python train.py --hidden_size=256 --router_bias=true --norm_place="pre" --attn_scale=0.125 --tie_word_embeddings=false --init="normal" --init_std_qkv=0.0373 --lr_mult_up=0.74 --lr_head=0.0114 --decay_fraction=0.285 --decay_shape="linear" --train_tokens=1062000000 --dataset="wikipedia_en"
Below are experts of layer 7 (counted from 0) of a mixture-of-experts language model. Rows are named router (the router's row for the expert), gate (a neuron's input weights, with its number), up (a neuron's input weights, with its number), down (a neuron's output weights, with its number) and show model dimensions 0-127. Each number is 500 + 40 x the weight over its row's rms, rounded and kept within 0 to 999. Numbers have three digits each.
Before each expert's rows: "raises" lists some tokens whose logits its average output raises strongly, later layers aside; "comes after" lists some tokens at least twice as common just before its tokens as in all text. This comes from a sample of Wikipedia text that the model never trained on. Tokens count by the router's weight.

# expert 23
raises: "\n", "?\"", " ...", " *", "\")", " etc"
comes after: " in", ",", " of", " United", " the", " New"
router:513400428553463497518507456562560485502520521462525499567547502500457478495494513468484559577487528489458491528510497489536478474544523547570447588459539539534444468490516482491503519406544481536586541505508535513415482514541567475512509499499517511503479496470550509577500493525554473470478531495477478448492519472523435451461369570478448465544439566483489412484487505490530423473542
gate8:490487423462579457475535507535473490448442496472478559489465517475475569533521512475510487523534425557412515516529481509505493482515551529536474547587477489502528563587527558477528480539392397498521561509502516443471510478510480486487465503499493504517524552531518438474482512493445470498544575544568528566497501470539497503506528499542453530510429561538504456459450563486497557534477
up8:482435567539457512477558500545514430408519529552475492473447516478472503561434407577450538478529506480491498411552576521561463477579473474495466537511544518476453478543477517499482486493487512555472491499492512488426475509472519550517534512538499468520472502525541516562511485508493516515587572550473475528490488483536529458505505508538421485570536510466423558567426556453494494470572
down8:469522543470517488573509537403557445564491479485507494527532521398550458474507480486466474454481493457511541464474570471458494461534459449463442514501495461480483477491495458548455541482518508523527494419462499555523555509482485525517456532457574485489530459525562554574537495500530470512505446525506528533498435559510442489513455501538555516497535451544445470513585467519492475480483
gate9:406513507488515540481498538577507494513485425475460484510547475484486499478466478516518527570510414498566484521443591622536474468471470445537494488471543482498508486534518445530457421498513444511535544395498483482420448487529488506493464523475467494509507444485548536538497546491524472477469543529505506471550468550441517485448489461492481584431578563456497521534525507473509489485454
up9:546445477434498525575396457476505521473484507519421486481460516539474558552495513490510498476467509445554493453506513458502508505472487553498500417500484479506536475505554498522422555425497514461517500473494507440554532539465456488460521574423465597474507540514496529523543479561456520465529473549529342569547479555547509549490522550480576535452462498539540508431521449451466513426501
down9:412520556462594514432523577462519565586487523445575475469548471464415484556460484476470484516558461489471485539505518499474533428539432481467506502509551531572493530506419512587554505516540515520504515481488490486478526502501481508537546462428532516485514476484510478478476533443477490540465465522498528586475458468425478498474510504527458529487525516496513500547484541509497545524444
gate10:479463534457506496497473492498470642397499536471460507529504523484512515531501474468514554476488471551497525611476522559589484503530459513551513531521535508555524545602482541489482427473444517502528519393471533508430525543534482468503500499516490448509525500505459506503501523545470478492524527498487484496570469454497521545552476474495479509474498570457508472456511454529527486534443
up10:496484419489528464476499523511569487492404531536488503582469511477532524541519507580478497566468462460503485446419495498551505523510519500560452479475491510485417550479551462498499513521410453511507493525548431411452487522495489524483446507436472464504552571474515437487540476456520509487548479429541470486533486500505475511534458462520566512458449477483439531455534481484524501414525
down10:558482451538506459415499553537472565543510541500480468516519503524439501472519479539525531521507490511432534441499496525470462492497456459548428443416494511510546511395532514547472546495512512496532547521504502582497535447474492451456470423441520502487549451463558536550569490497572495513476443455478536548437514526502499506552406479495513437521526524471512465471489441585515500456555
gate11:480502492516538505475479498490424523465526517507516548470502424482535494508452457614506520525538481459524456365458492491492493392530519509559512494566481514450473536509449539541473531535432387450480523504491469531496575444504451537447517499502515495466514486520457537447469506520433493533491535492507419525493523503517520560509522515463492502484467506506500486475488500480482554510531
up11:509519558517405513490504563477531500544523510512524477456540556508460504485445471462559497519565592530503491559531545550551556505532519489465505491509484540429487463474489515524498457546512526512475513445541516527381488523542518504557488562514482532518565500478554483542454531542492529523529538529582488490506509551507489452535504451388509527545518494546388550522558482554620531532455
down11:499557476497522491489512553472609497467495524519538500492506525468458495472451495490592518511479560458591405505510502475505536525478548503513533519565533496488458455542522533557531540514546487547462534471469435493465545464475410530514515555478457541535510478438550540482457424527540526533517519515579612442524459515487450382483495537424568427492459424537509519506600519504539475430489
gate12:521499523422486528403478482463484499548449477593533548494450506530503583546412546519433484456566527570528470482490536516489504481421449535553526439530488481449535509479530484520482553484524469416499496481530525485512488548501457512472476522502509526476469508521452489522469507476496552518512444503523507494449476511495514488454511490545467446442561479440566548484512502508460498453491
up12:505457579445420564502532470506513491507540418523429472454467425428496443481536500520572555534488428425498518478498507519499471495527440494476441462517506550482530482505435470472494535519510485561516477551527439557528518522485516558468541511526469465536417541497454500486587509451521484560434578502452524497522564469426493555505572467546529483545456557501582482535419549485499522601479
down12:575459513475449550519508494526472474523490521498508476489491465449503473497483518530466513480440462550496523496496510528513489554445514463540442456545550427552515485504612503477452458483480486499523443509552503521432535487536476508472560523506483423609496497448517565548505543476523468581456488402511507534467492475465503538501505535482429491513519536510573457501520481481388568474500
gate13:496517443473472539411522539438434544490488473470496498481469514540516434511526520529538542542477466531503435531410490589511485484535462488516599580492510515545552446575520517559530459500484442452539481456556441570416489581504476422479470464562519550493509504583482516529539525431581488523597508520488579429472488505507543500490517444497488478573467487467431509474491393566502495523463
up13:530499503549456461573471538429497522526515503519510604468578493512482536484491501549441512473533550454434454460518592536507512566535519465483495514522476507469504512486539513484480449520481544472530539483421501518539483506477516503452516507513564513539453501498501500540451487480555485510518603450535457458483491568487559500550506501545470439474438452447506528494500522525568489497515
down13:472506578431501487549509552450537450479548465495540574478557478464505517424505514557466488461577538490508507494507476496517601539446471487497461487481467499454478496571557482486533409500447426464522505486395456538539477531432494486503546561496557542527532537552502477489508488434497547560492557509470519423449453542523550497453490449473477508470521524477406510485564447476543570547490
gate14:550535513522520487419517608501403477525472522486478528543499497513517466523448542506507531523541501513459486497456573518544512494509492477524536499507483477499540506556541499533457522498544421469474457452401491522491525542508464507556447464555498468476438525459460488477555463444502465510494507504491498597529475533485430512422512425522516443461552463499544551482510560523502531451471
up14:464473402568483517508514497499507543473428545474424514560452464484499465558470483498513544542486506520496562505464526564452478553498568574524506463491506595521500506456532481457503521503540531458563503503524532520493548537499513505543481533516465515475502619417519461520473465619543472467547446497440473529484535541494510492511443469535454521542570484520580534551467452467527477537505
down14:496590487522509545474473495472403505500456536498472466449545457505546555524454559469524456510525417517520520517500544503424510528511598501559454513556466481480469435521556486593537560545480501423493522580572482432574496479516362584448532530550490487504485510521479453550492523457494540493520486487414533516474495507511548465517484480552493468493551506534476503451529492497504484486470
gate15:530523484482570485498444500448524507475465490475483508457463458473524509504409482514500476500516518472511440519489586525575491545447493443542503499476487487466568508529545434558533500500473481498525473467484540399441562485447494528495396520543424385571530478477500464466441536453432522454461506418546518514459541513474480532450504389582579483446508470534564476498533447489525493516523
up15:499498415513498517558461569438446536428461423521501450497444527465474428488474351402573530469465494491485474471490438451532492563476477463530534485540531485476559430547498495482487486486443443510522485403468459503504481536515489458528397498491526455458484514480385487542525480499485475501487524526504503436497488431469507495456508512509490470470437530503553502577493438470519494494521
down15:490509496462528539521460566427463545482530529502487531505494539470506548580437535507498508552435506509481467492483541504549490510461519488531455469518528518474474502427451491463473515509535490501530570542452545567508419512573541511573487516522431578546559455518551486503483553488580548517491558526531492466504543503545508509456455449539492436537538529525541409488584457557543484533515
gate16:516525470519491559510571552462523468505475450425523438476506442527542552491476522547457551572551502530502498503453536560481517541441531460528442502471482407502568516488480518524577514512482520452523524503463484531471486503509460451425568503564558466458485485504503517483441473520516500474496478471528526535504485487392515464528542530439409494563529449506455531506532483452483520482496
up16:563483508445506504505515456511497493480565457497527479514549468507483527541482417554439541541470420485505520527453557524528510621509512465500367500491485455502505512465525476454536483481517525454531472461493475486492502502536476465453470488517486535520493491475511478521447481517488523501498531550558571515460493464477521507531504545504392531567483487547467488496507448507528501500548
down16:513500555461497466541502484490493554503494477493502513570451454511491522456568547464497463478495512511493466471539439511504439497521482575554497499511558505437483526477505401490474447464582481497491527506456546496544449500496479473508528512496487511467465541496529525485442455516501508529479536575519480476549585489490458536492438447538474478566431541546529461510469544559558518577564
gate17:522489485440586477505449449493499494472436511563483504451486510515529527510497545478510488475498518436469508485486508513502510501485431470496489498527513475522531468486493545487510518450458459539507535455512519512499548496443491584501477455533467540580521476534539519517551465494477491482488465470535585533439490515430524536501639455563497480430508461466562491495489448447493470549535
up17:455474450488398509504489481521543454512518537510500472480497495508482473474544536451383490482477423509526505550516488462481473449549514448440508491503460524547472568441484505542550502545433481535478529508576459486463482540563485437530425556491462571448503529535465514578486427456516570528507490439506444500517492456487540461474506493538541529525518490548494505459421530552508534452469
down17:563559451533507577561510482516541463505600559539458444478493502493482507503543488427468493555553430410562466545535510525548527543500537529484581492467434512543517577471537516517516461558488506488493456508478476528479556486456518511523495559445550537478425521481484567512558444522526566452498535502495568411430496432502531528522567489530432601502524558530520525510550530496444505496460
gate18:514484489507515553467504546500517454488411516478458491501508449494530503522471546522390441512556509467456506520427532578482486522492464509534485477562472472521531479506547440564499557455506523514510484494540590517484488491588446500498537494529493517516540498480471522526501569610454425512476536514609486489526440517477503524476498464475464485521545501523508504479505523535500497460498
up18:598513551516453482512501466476523516443501463519491460480561537498496479479575513494466571457392543547437558500459472480497471490424535480486456523436494473476528525505483530467537453501551543505459523512481420461497533495445507503518505467486474539488455508466497498506491508436510553395532488494453563433509559511537490499537421512505536533431498536486508492570534533463415464527442
down18:507500558513472519438446553514514449488529504496434492479532488460597481485498481427460475516437495486507473536459475518506518547449489525479472530577518470437462494459550482494441483548415488498498548492527508476461449502498399472511501470514450452448521502565484491468515440459483521495532474444528450495537502484493513502536515477483481454502459556544502491546546473476498460488415

# expert 36
raises: "By", "|", "In", "\".", "With", "\""
comes after: " |", "\n", "==", " =", "===", " =="
router:519477475499422520537456484547514472464490495513543510544535525537472525508543514468452476484558512489455476522466379496522504482491501514479475553465512488499455516474454449517507442493493557442447478517499438478422486465516559505440466498544475563447524543545562560392492505495538441411497549561616478417523480535457527433481438486514457479484525461565493462439481502504496530503474
gate0:472542479531560467506584493526490482440494450508493516442507497521569451470482502515498524502561523552516563505466513501490419443468473509517538571562503448507543528491497446469513454457496486425494460542514534517461553552491466516466511500494493546503464481501487523560542495540536383466448404473474497551468505496527556504541578450479447483570537480489476518511397528467426468522466
up0:471413523584537540512485483536505533466472517491568476480458491479490520511528443472471501428480523542521468501556480547535435436456441509461540526480555492512540466560407541501474434426518568537458544531491525502489513450500467580499494500575463508560420484504497511554504489482509463460447437544524559474497523579524522503510508488473475485430479537508471510565471569540486484446438
down0:507507546540496496504528596495478574464464487500456502484431450441549494565473422509499484452466545473502442477519491475503494549432489541484473494538503512536468432516458473508493517466498529539520514543501532468449486509470525513475523535506470463508427479503552479576527541512538514445491493520544465491448515542540375506494488509556494452478523550465531461499535499487489519502487
gate1:527531538483507493518531546499387475486551519502485493506462465525513447524524534475383482508580477518494506523415490521467566545516491500416496447564504490469491524505550522506574493450497463474424538479478486483515503501430434522480475455515527555541528496485513419574444444453490504471535413476477471438530396471480531523523490377481475550595558516489550507510485498495463498530401
up1:534584445493480492547486506501414557454535524405459414537440502574486538556460499557449424469618548519550407557476476434511502401517461489490574545512501519469474475502542451488524493512480501527466508532588460478483511509534478508522528533584550500518453488455470507477393517516460466457504455443543423460551490475483520486583500442490488496497457460520532545485542453455503479545487
down1:592506493436436491589501588473469510460440509488479549528494537484511568510542494517515437529459449506463485539493539543500501543465498501537459368477486504496461405537478489500551499554491500506544446609493423523433442478526530517447472563440424536522462507463492475457497540525541473406456548499565481477470536495582504521497451508496560524572555508457496505481539558467539542514582
gate2:520456458549473436556453474533450442507494491522481444446514539536458510558406452527530499536510524503519478542524499513478566486556428494536492532474550505542484516552591479472510483512489470535440498470527519480525578522475469439503512583479488483491584516524493452416507518517455484450431480533490406465489494469496513443499494520461416547448548474486548566544507514515543498501524
up2:519481433527470501508477510534419499468512522449511414550431469515516560477510522485444514525488522451557505519551507552559443516493535518461394494456567483508511485562483400508512468502558560626443511473543505514504549453498456451472500493498542533527461522464511508416564497484465483569490443536502486491496491496477504480556507545488444489562526530481562573458510537525518423548524
down2:504540525569423456488494549518430490489471545496558439490526581476438537536512569486503462497532474500551494479477475441504479563508567498509454442517534464459574532550467537501565554491444506496470540479496471495451542495511480506551452501537546620519528394480447569551429531427438531455527494509494497485497494428540513476482504458532452522489538558461506516475561542470461387538536
gate3:487539560525528578471517566479490526438519507486503422506455489532508533520504567568535453526472517484481505481433510469532457562492434505501454498551537579552577502440442515582553531557442475451593507540499526522465514610445458475509504437507525437482510513511554525414544512539513495450499471490500469486519486447462525541522561425556487492393507462489526509450453459473480475524537
up3:509482494578458456498458522443549481496520556569447535500502526492544565460476463445461429506440482549519510498511528530492476505535524515526495426473454491380420526472575511469507519445490481508531520455549570524592441511614495479557555511436498508568540473494513413554477470391464477520531508511477514489485518478517452405421501491550534457504498474518457486507508513586507495543546
down3:428503543527543535540469495495607521509550526479504410477628478554522622501542461507503489576489530559512495537465500492411540480520438529545498511494513494491472524514538488527492537487457507476555572509525540520534572520557498502413541500486513408541538476584532456481530396463509449483542456523432473471481482480531495555540535504521430526462512507475542510420450430464511459546436
gate4:502441486505484472487486447552505455485478470503493458542544513526494510507505529574500472507550520453518498564513467522510598403521424468476583557434529457566515531506529431522490486536517527497504475526573443481462512561562507542450497530523468505459539501477529512437539500519483502504554524640503595529512550545346557524494458480517495491513477497464480515531408419565488496565463
up4:474539581493482570470515460541484431506532576555486471544506503454499487444477511480474466493428470473502533569480487525465576536490428488562533443522568495491470487513491478459521438532470509503535511539594523479525482485531479525502517483495508520519481497443506535488439514513543533507587504507487511506493477542506535490520406483480508499437618506489498535547614457500452505420516
down4:477525483470510447498551604498502533558425517525469439543530494453488464464518452473511475516539397532418533443410407554535447516523559467504449505515544522536460508490481455465485418465459507453404489570435459485545568559501559470457477520518511593547495405467531530527570495468496484434501501551525471507506526497461517459517473547518516462477457531475480528471512479485489506464533
gate5:469536496478553561528456545505496487524454451522537495397515514489509485498447487510578467521425513498519423522516506602486521538433477503535481467482482428526494459513521456535496446526476462568480477486490446537459502540484469398535510548480519459533455550493473482458536514491478531546472517467500514496469459519517517479476494505534471540537463496504517567481515509473524536504480
up5:459513514430455515519460479508488452485410504519543501468526513509532486531508486531407516504480483623550513542463465539516564513468513482497476545516496503574461515488496435615491489523564520530463466569483461544448487568556494557547572504555505452511454527467508507545571494502472529553509479520504468475487518570449548498536480483495491561529515503537519560441431477521480440476447
down5:495447565527401452528390493515478467528472501470544551524517556498562504527535467478505473499538581480542525354536507514532443536485557543531504490510452571468629498454464423491497552527438485523534499563505542497514486480497422424480563422483459488509488581486473487498498463451418468516521529537475463525488476484488497531554493491482523486538506559460513546532528553533468457459495
gate6:447508530501529503503472494436480513521510479565499507580539497477485451513549472493548520573513530512472488517505501567457505508505516470501555443463518509408489506520448612482483510520395488604485504486422482399509467475472444516442513447518527442481496481535499516489417581451464463477427526541487512447449465590522472496452493514510513477569436461490531479536553537508411502559549
up6:593485483478450449491538501518465503523460592470497434395482500468532544513497533554477498474482506464551563543523504489549484523549511585489429549534519492524519482491539482437508498525541492512486484515536527573515562607493464500564538568508545483486505492473499511428549454501569507535479489496493488490458528514478498460497517476510459523491518508521508469527464543491517437480527
down6:519502549503491457524502552441539464495502516511498538499476497498562436443506490530536477543437462533506462570537495472523496547480528585475522529554516521412624492461440536486523515459453482555576495513545460509488472489470499528549490520530510511508557523527560463539526470423543489499462463448536441419421473506515510452492473531517488495552420518575527518463528513485443501527538
gate7:501548506459457581436449439502490397436470558514515515442526525439522488411456489473520480542537474517523492472446509542490479429409466538462523465506522383491546475494532544498483487476426476501516529489518477422528547478528466477469487526506521566492457565491459498447601522558482461481558528544522547524498534552528536495500498483508432593508564529491479485577417486533455520496523
up7:532429451495576410619484590465462519549449426468519470559529498547495515506458558506521480514539570507531533465536505492491543498515494532544501557471450588553531558517492446550542509564520527527524502522556498572533517484476552501518530484517520427450489491473591520508425475512476648503447493386474571526520500443522524471502468478513521440554463495480489542371474506483561465523526
down7:488483492453522531521435491514486476543444506439524490488471464526484386543534545486503492474495479421491487522473508501492451486470492418472492511481468470551483463497501549482528494578535566471536483436549484508428542429459424500466523483493566443503486480520441477534455493454576464489540507423444534552546513513516457479587482487529512491564494513472467526540462453544457575551498
gate8:496478547463536564471479403504498463540466449525462525472495492556440504541513514541476552487477527519494487513511520502522493481533451504457500565506580582467452511533473564479519498515454411479506454512565587493464528570547462441472465518487550503590482479494528472460506472533541483481581474511483484516477483484461495505531482497485584432442519447517490530489515507458511473540567
up8:504498481428532524545463482502453398482486499492483436488545554535518540455355548493563551503460597505513468446528501564488493492483554481516476452551510508484525554537489481452541502580508512525417504502471512559479570515477515460561554509449481505485518486511512506514489490499591498455435522439473451486663534444508557501534475487482467535510543496507502577511523507471529456470468
down8:491507512373451527580570495570436585559462491487487482532549511538566458451479467479462488525511507568529488526490469508481505551495523506455479529605509480513497505473518506536543581467496524530481584462493496523382511505470516526510511454449546598476540458458528501452515485518599449528434505455480498459531544483490564515547428439508522486513501417560487482481485453459504467473467
gate9:462516490504468514485473539573450458457452523486483549504484495598473596491348508461501442460512563534476519493464494458501526433431462523545487504545419536499534471492538540481479487480525519444445533468512483478535506501476469530489498449511532461493521536485491470488475609485517481464560501526506530532502497500535540527470476415485416528421583489435499556440525530460541559442572
up9:581468559475446466493452545518503591467452492528480520543509528479490552496482515451538520464547584406518616484510504491530546378432473527573499481473529508498485507497532515546474542435528567498479549474553567452505475490480493518507524478505460530469494477404505514469486443524453546459534509548492507485477468550483529497456490515535470475453612487487521560421485545498524555523485
down9:415527497476536466534449451521493508552434534474519472487452528489525562480515473442575512636495483491539462497506474525483556470516410421454488451562514463520441507527479500533451503519466485484503482539451466477500586594520573494458443540514478558598534498514491498573591503476453509498452486497490519491497519466520513516504451551405504472501423460569501496576453488493451520525502
gate10:490468523453600524501501475419520552487437488553503560502529463485559507500518540536559512545509482617437478448573516554472528529477460579483476486534532546448495553500540452479507544479536463514525471501440510509518529489458480507484536525494516484493519509463500498457486513492488532456401493520475527485512470438478464525478561515593421562474530479527488559471549498500510515597593
up10:481501517537445536438506546559490487451538511503479448468421512556490512519527516498505529507458485450547558517429526502519446481453475424491479508466450424584531490460574518483442577573571505506483499585467511487588536463571514492479479493448516501442513457486475496553558463530520460510586469479506494436470566521541561532550554537486465462486462523490533555471442508447469465441469
down10:434494509509491517501465454496520466509479565498453601503474477504542468526527465491509564461540482433477466492421514500457469479480526429565452464474504430514465482407534497482476508497431455532478460523523492487503505501533503477511476488413447512546518489481510504464534507515468468539485437531509543519532544430477519514448476563372491453524530506508471576514412517538432513505503

# expert 9
raises: "\".", " each", " ←"
comes after: "\n", " Born", ":", " information", "born", " U"
router:553473510447519442498531581484462451499535514470464588589498508490484484487497571509526505480500520465552447537467574485461544529515494550535532576525529474482521504473518527480475540461492508453571459576483446501513555535492457525504527559469623476541457483472539392482521477441428538488531543468497413480486491440522463510463521517531479462538486434465512490456534406528513458501506
gate1:456453470524474548460525561532476471445464512496469506519458532601580474542482448446530480615497450545472461526590511573493555494455512576499517549546498561449492509496468503515448521495577498448447497518454479526523524476481497437490404501421521519531522489494525467467488512473477470495573501526450465481463499528432477476483570479483550565428537522512491638508476510533456459452482
up1:567556538529495602501503507591596502460498466516535499476456492589472515505426509486556485508458523526466464535518550475505445444447491559442491478513501471479488444496491506573494566448499532446520538510497545510535565537532516598500489524492477500459473563434453462432530489383532517441617520451491554483472492543437452547478491542512544517487579503400537546499459499493472468460524
down1:503431498551555523469505485515509472533544405499495498532453485526501472523487501458507428431491446502442469495522441434460537523432483472584487458517556506496467407517509464507502532543484524495534567504471517516496460514483496534478560473503514517454440579494539513510524551505506456464505544537496554470491495555466462544440545513459510482492508528489526526470396479484486541495513
gate2:504452497449484514532455471466446519526510480430490512541472481516541460543507565513557518463495541505572466522452553561484504464449530505471547572477470482560523515532512435464458492532456566479495472464437431581470530407492456491512477509534603420485525442515480439477463491504524488492605527499489380485494464405492489500483492527517514547500544502504519485443529429535491443536482
up2:506519515534483519500475580562465516511464553498431483475456507502468483483514491449536508556524475527454517486504501500553517499489516490574537502538478400526487532497520518500458472494491505463489516528496492483523433514450502467467515520484595505453593511510502493450464458534497548573640502394498543493532498488534438524528604493513582482493500437588499470480536491438504492562403
down2:497481520455404513539477443486464523533505529545476513503467530514507510421513471537505468429467519463472500529541513388417518505442456474490521518421485537573495498544480536562488481474519529483477496547446476515513519420592506465486508520460509553512502430472495455507484522507534497473531524580523492524618450448499520497516519540403512508485494496544523450540526468519460526474547
gate3:482499440427457561492412482444481482530553496508565494482449501458503498474504561635522538480483463577555512546497473475450600374509505505485535478458493443576521509461525506508566451479449449444516479524539508512412513509531506503524493455494493532499488517505521445490476516467456448521516481463517499481499493564486500575493495531523476486562485483455488477508497537452451435524562
up3:521456506559538554501496439474591505549499539478558549436466485516479414435444529553511460510464517533546484518487497536527521461531487477511540540469456550507520506460483488478467449493523510484534568515443487515473553501612471476572504475493490484555526565424507477531449549498489463531495475510515426505427456441470525515475426555507446527493493480579448488502470447469497486524505
down3:457447424466492483513535475527537490507476536466509533460535526484514512512490542429457535502482540474556456479512528544526469487534471565513557524456517422504560509541446549432561507459483579532453497549503464423457526495532450437486460506535476534493564480406497533616439555509476479457532569486467490523489513487461498504442541546524558475550521586515435538555502506458497548485500
gate4:528471506468508509502512581497522397406497501544467521547529518468474568500478541497546513551484486493555502492461518535504487532550532558498476527576554445406520498517535495496512526432485455421544538540479471420423465552526502502435476430457452503504550509557456520443503495472399495385455522536522466484508596538449556549515469469531481485543516440531478475453453486509486467477554
up4:524503509468499450435529556531417533473548591526442482522512511514480511504445486493523518473533503504571486502490479498506465527557599535520528484493581494439531541490522576514535476445498502478568479593510479442521490544473417498562464581527513440508504616538495459464538495484514492574440517496485445508445533480507523505471540466501497493492520450478518524507413481525505478476548
down4:486499519524419579547505497522532452506523483483507506513554568549511460462499493520480467482553510523484516480447474502424486514514478460482531485490473490522518499493542466527432473563522567553466498529505502521454451491533559520540467492489426530577574466480561527542523519503471481532497454511543632537524485476472454413471524514485609546510471447507480510484538499489505558517462
gate5:505557439494487503434505498517452448418489521436443501436551452520460555494483534583506494536463567529516538428532510484520501479520540503489462540500508499405559557480555517498518479577499506571476465440449466501576521518485472565428561489493458517503559538503491441480481545529514532529539526496474444556532473431500542476443507475511453469546553494477492550480497423476455512599573
up5:549583471495519524466498453505469486540510532527584475521556460406549459541443499509467489488507507561496480447473455493450585508450435553495517531512443522473479496495508495532569475466528489498519489438476524466415555464532493537484542511524478455406496464490563461509552458506508555536418482511527505510523474463500528444535446552451532441534516456488500537513441494512538542466440
down5:502460558478513446481461432489570467479548445497472471514452515497571535508497516487443494524476532516503489488432525525481500580491489496489484502498490518522560488436517490536501521507470444524521481442459533564479436527495429577414541526487510419442538546498484508498472502439491520519505502549477511527512466466508465483495506460426553423465443493439539532530444432490517610536425
gate6:479573525527610492500551504446531444471477527596536446502550464461544510506529482501550521498546488485452415527487494517530618521535451478449525421404470557456498560513532474548510536536533489538506513490450547459498548584473462545469503489556554498489525400474490492469483503426479510502513527501474462495483527493495485526490485419542597462486567463560559585488523484527492540463483
up6:432377483460469507499440514457493542442478432465509496519449531551510554572497538536494523543480501512478590464528511473454411440473511516543520572559479430554496487485536529458554453501480462553474508526558511534487443500494582461476511480464485520501527513567494463488496499539477522509560422471454539498556508535482533525493563453488509520474467543435447446514461539423545481488546
down6:438503514444494520474468521492482607503484449502449531521500380472464490513561540485414489541548492484487449520583466498506560565572508559500532485501454497439544500514513456519487487515532508533488469519549512430519490518502548455540593474509558402449473507578470525467509520526519502543463435525499478544459533459496483519538513471464450503516492485480486544505505549504530549542500
gate7:444463494533552588537531470515435535517510468438550476555532513585492475513407534544483500475483540554477491570454523480467511514523512409510567514547501459484497501502556536510463513507492503447493514517441444460452527557482436474497432519510563504510501499588513416534480494503485460490490511461501518479640465527494471536547602505489530416490502497457512573482464444530452576475560
up7:466544488494534515509494496542479516464502685468499490517503494504473448587472414522492504503503482482470522547485525457450507463515530429475489462517502461528500480537524516538467514471557528535495451544415502501430497499463504497523497563465548405517546463484479439508523425443442484527503485517454518529430521507510478525548381492443464539470474456603498470531557533523468485469515
down7:486537547566575522470578590480571516500549456473494560429560430523464493506496626534487438445508523569479487567507462459459486530463434408467571496480458479409472476474474497479487517554521460497463491590495469499532494516450533419504525504536546524460519546507511502499454537497509517460465497511529478516449487503525502488548572537509463432550508529481456531456499437484524508487516
gate8:567459464556503497527498498526470436511526463546388490544621453513493508572442552477482478491496496494450433514448485580482562570484499535488534476466529490463531582510555514469532498480475536536516499489527476460502541484547454467427548491450505535395493465454486416487518494496430539496455489514527513491541497520503542474519536511536451514487508445511481572431458506467497474531507
up8:453550524540518499527497518486510433447506453634459507482537572473450567479509498456584512491465508481489508451518527481472497593461504482577535452550549509479553503462550516517577456494501442504522497508560523430537522472529455486602514598460515547485452556509537539498515523516515473515506506574571469408512478493475439546508504496482470536588509527418518518492572601494441512539554
down8:499494496499533480524505421499513496575425453492501476457419539461512506532442526455534508534445534431498427493524553514427552352474549439511526432526537543514450485487501475459488531518492454490426518408478551510488489476452522568483469510511536500535497486475548443524436562460535377542519481468476511473522480532473482516479470549557532518475487487547535427487540546591470504524513
gate9:539574533552562499516512395470470461452513498537579513480504469554490522530530566504503493526549573503481500578494499485573527535470513508486544439459497494504523534520496490489520478488493536509564537479473485553481472481548484530550548524454628506450423532497514489502499536475486593486530516542504507510488509579429475522469472514563490502570540409503633504514432534501439454470448
up9:450492501468545477612535487458539508487497487525527454461566452526511521565526511570581494565509508517496533484483486462540519526542494407474498507453522517470493549504489512485532464486471511532488508574470459554447516540478431459449474514498562447458418460568507487500507593532518497576558455495467433492454460517452472557529483460493471542484549486523495517490488578536541430482512
down9:492494496416458472496542526450615500501492486565519487483478496502498487556468459481598612495531452441520532482496495493463542477446537511509488504565514464586511532505483515522474507505447413497506484488521507457523491556434560428513486516574508567479548533539499444545572487525474507481438476473564490487540515497493518475479481600527492604568501485439517554482424525516531568523524
gate10:454534512461479472523460481537439521461532497472482514468465529457511493567413468449566508542478506483497529541470503524521483520452384512573473495475473442516514503497522548492522460445514479503492520541502495589478528468520427547513555539418498558463494505522574460532477521506487540421504496453505417480461535500467541560577514409495381481417525355477506492548521466534476461506526
up10:441433485516526480598547530502492588465485532511562576493554475501434448427480389482502514489518527520471502499437474507445560467503500493480469467509451556463506508463500546484471498473558502470475500482520507515466496461477482532558476442505521483494495532416518531555485500474467453548481521523499475496510427427568456503496499506448499523489538583562482496525531577431451551469504
down10:516509477523523474499530515495425544467529506537502499487563482460520526458496469517528516436521506506558425493506470506566529518462451567532628437506453487479579498469519563521480549540536483537502455549500470505379433506494506387461617488463548476509489486462492563450445512416436527478513486578449461487496485534575427500501512485400482495423465583497424486497514468499451511527489
gate11:508548499485586559506402478466481503497471521503496519527452577519490526460513480530485500457478584490491470536484509484533523455468470519612491544445500533523528463564586522536527544489475501454531456513504474458434473500580449550520437481460489468446511520435468538416569509495429418443498482549524495510488552501498553510503484515494543519414427514422609468424454451438463471521448
up11:480493512561492537443543480404576451494465462508500499482513554515536488438528468486515493463508553529447544571500556426535500432441538428503545468436491471505440510517538417505475533501502477521432589429463553525520523409554536489465499436489485481496485477454582511488523502508538426521524491536482495515467510495530526543500542517488525451512454456549486452516472498420478445385543
down11:519494473490516482447531421568409468476486456492525487428482547562542595564495466436534434517531521514573453468531544547517568495520530530493458521520479481537495408549409481440536467435593506433507423499543520544531483498492523518449512465496482510495527480488514543416496509557497441526491518512497502555509539511515472564480541467574531488489513426476524506480495539584504451539475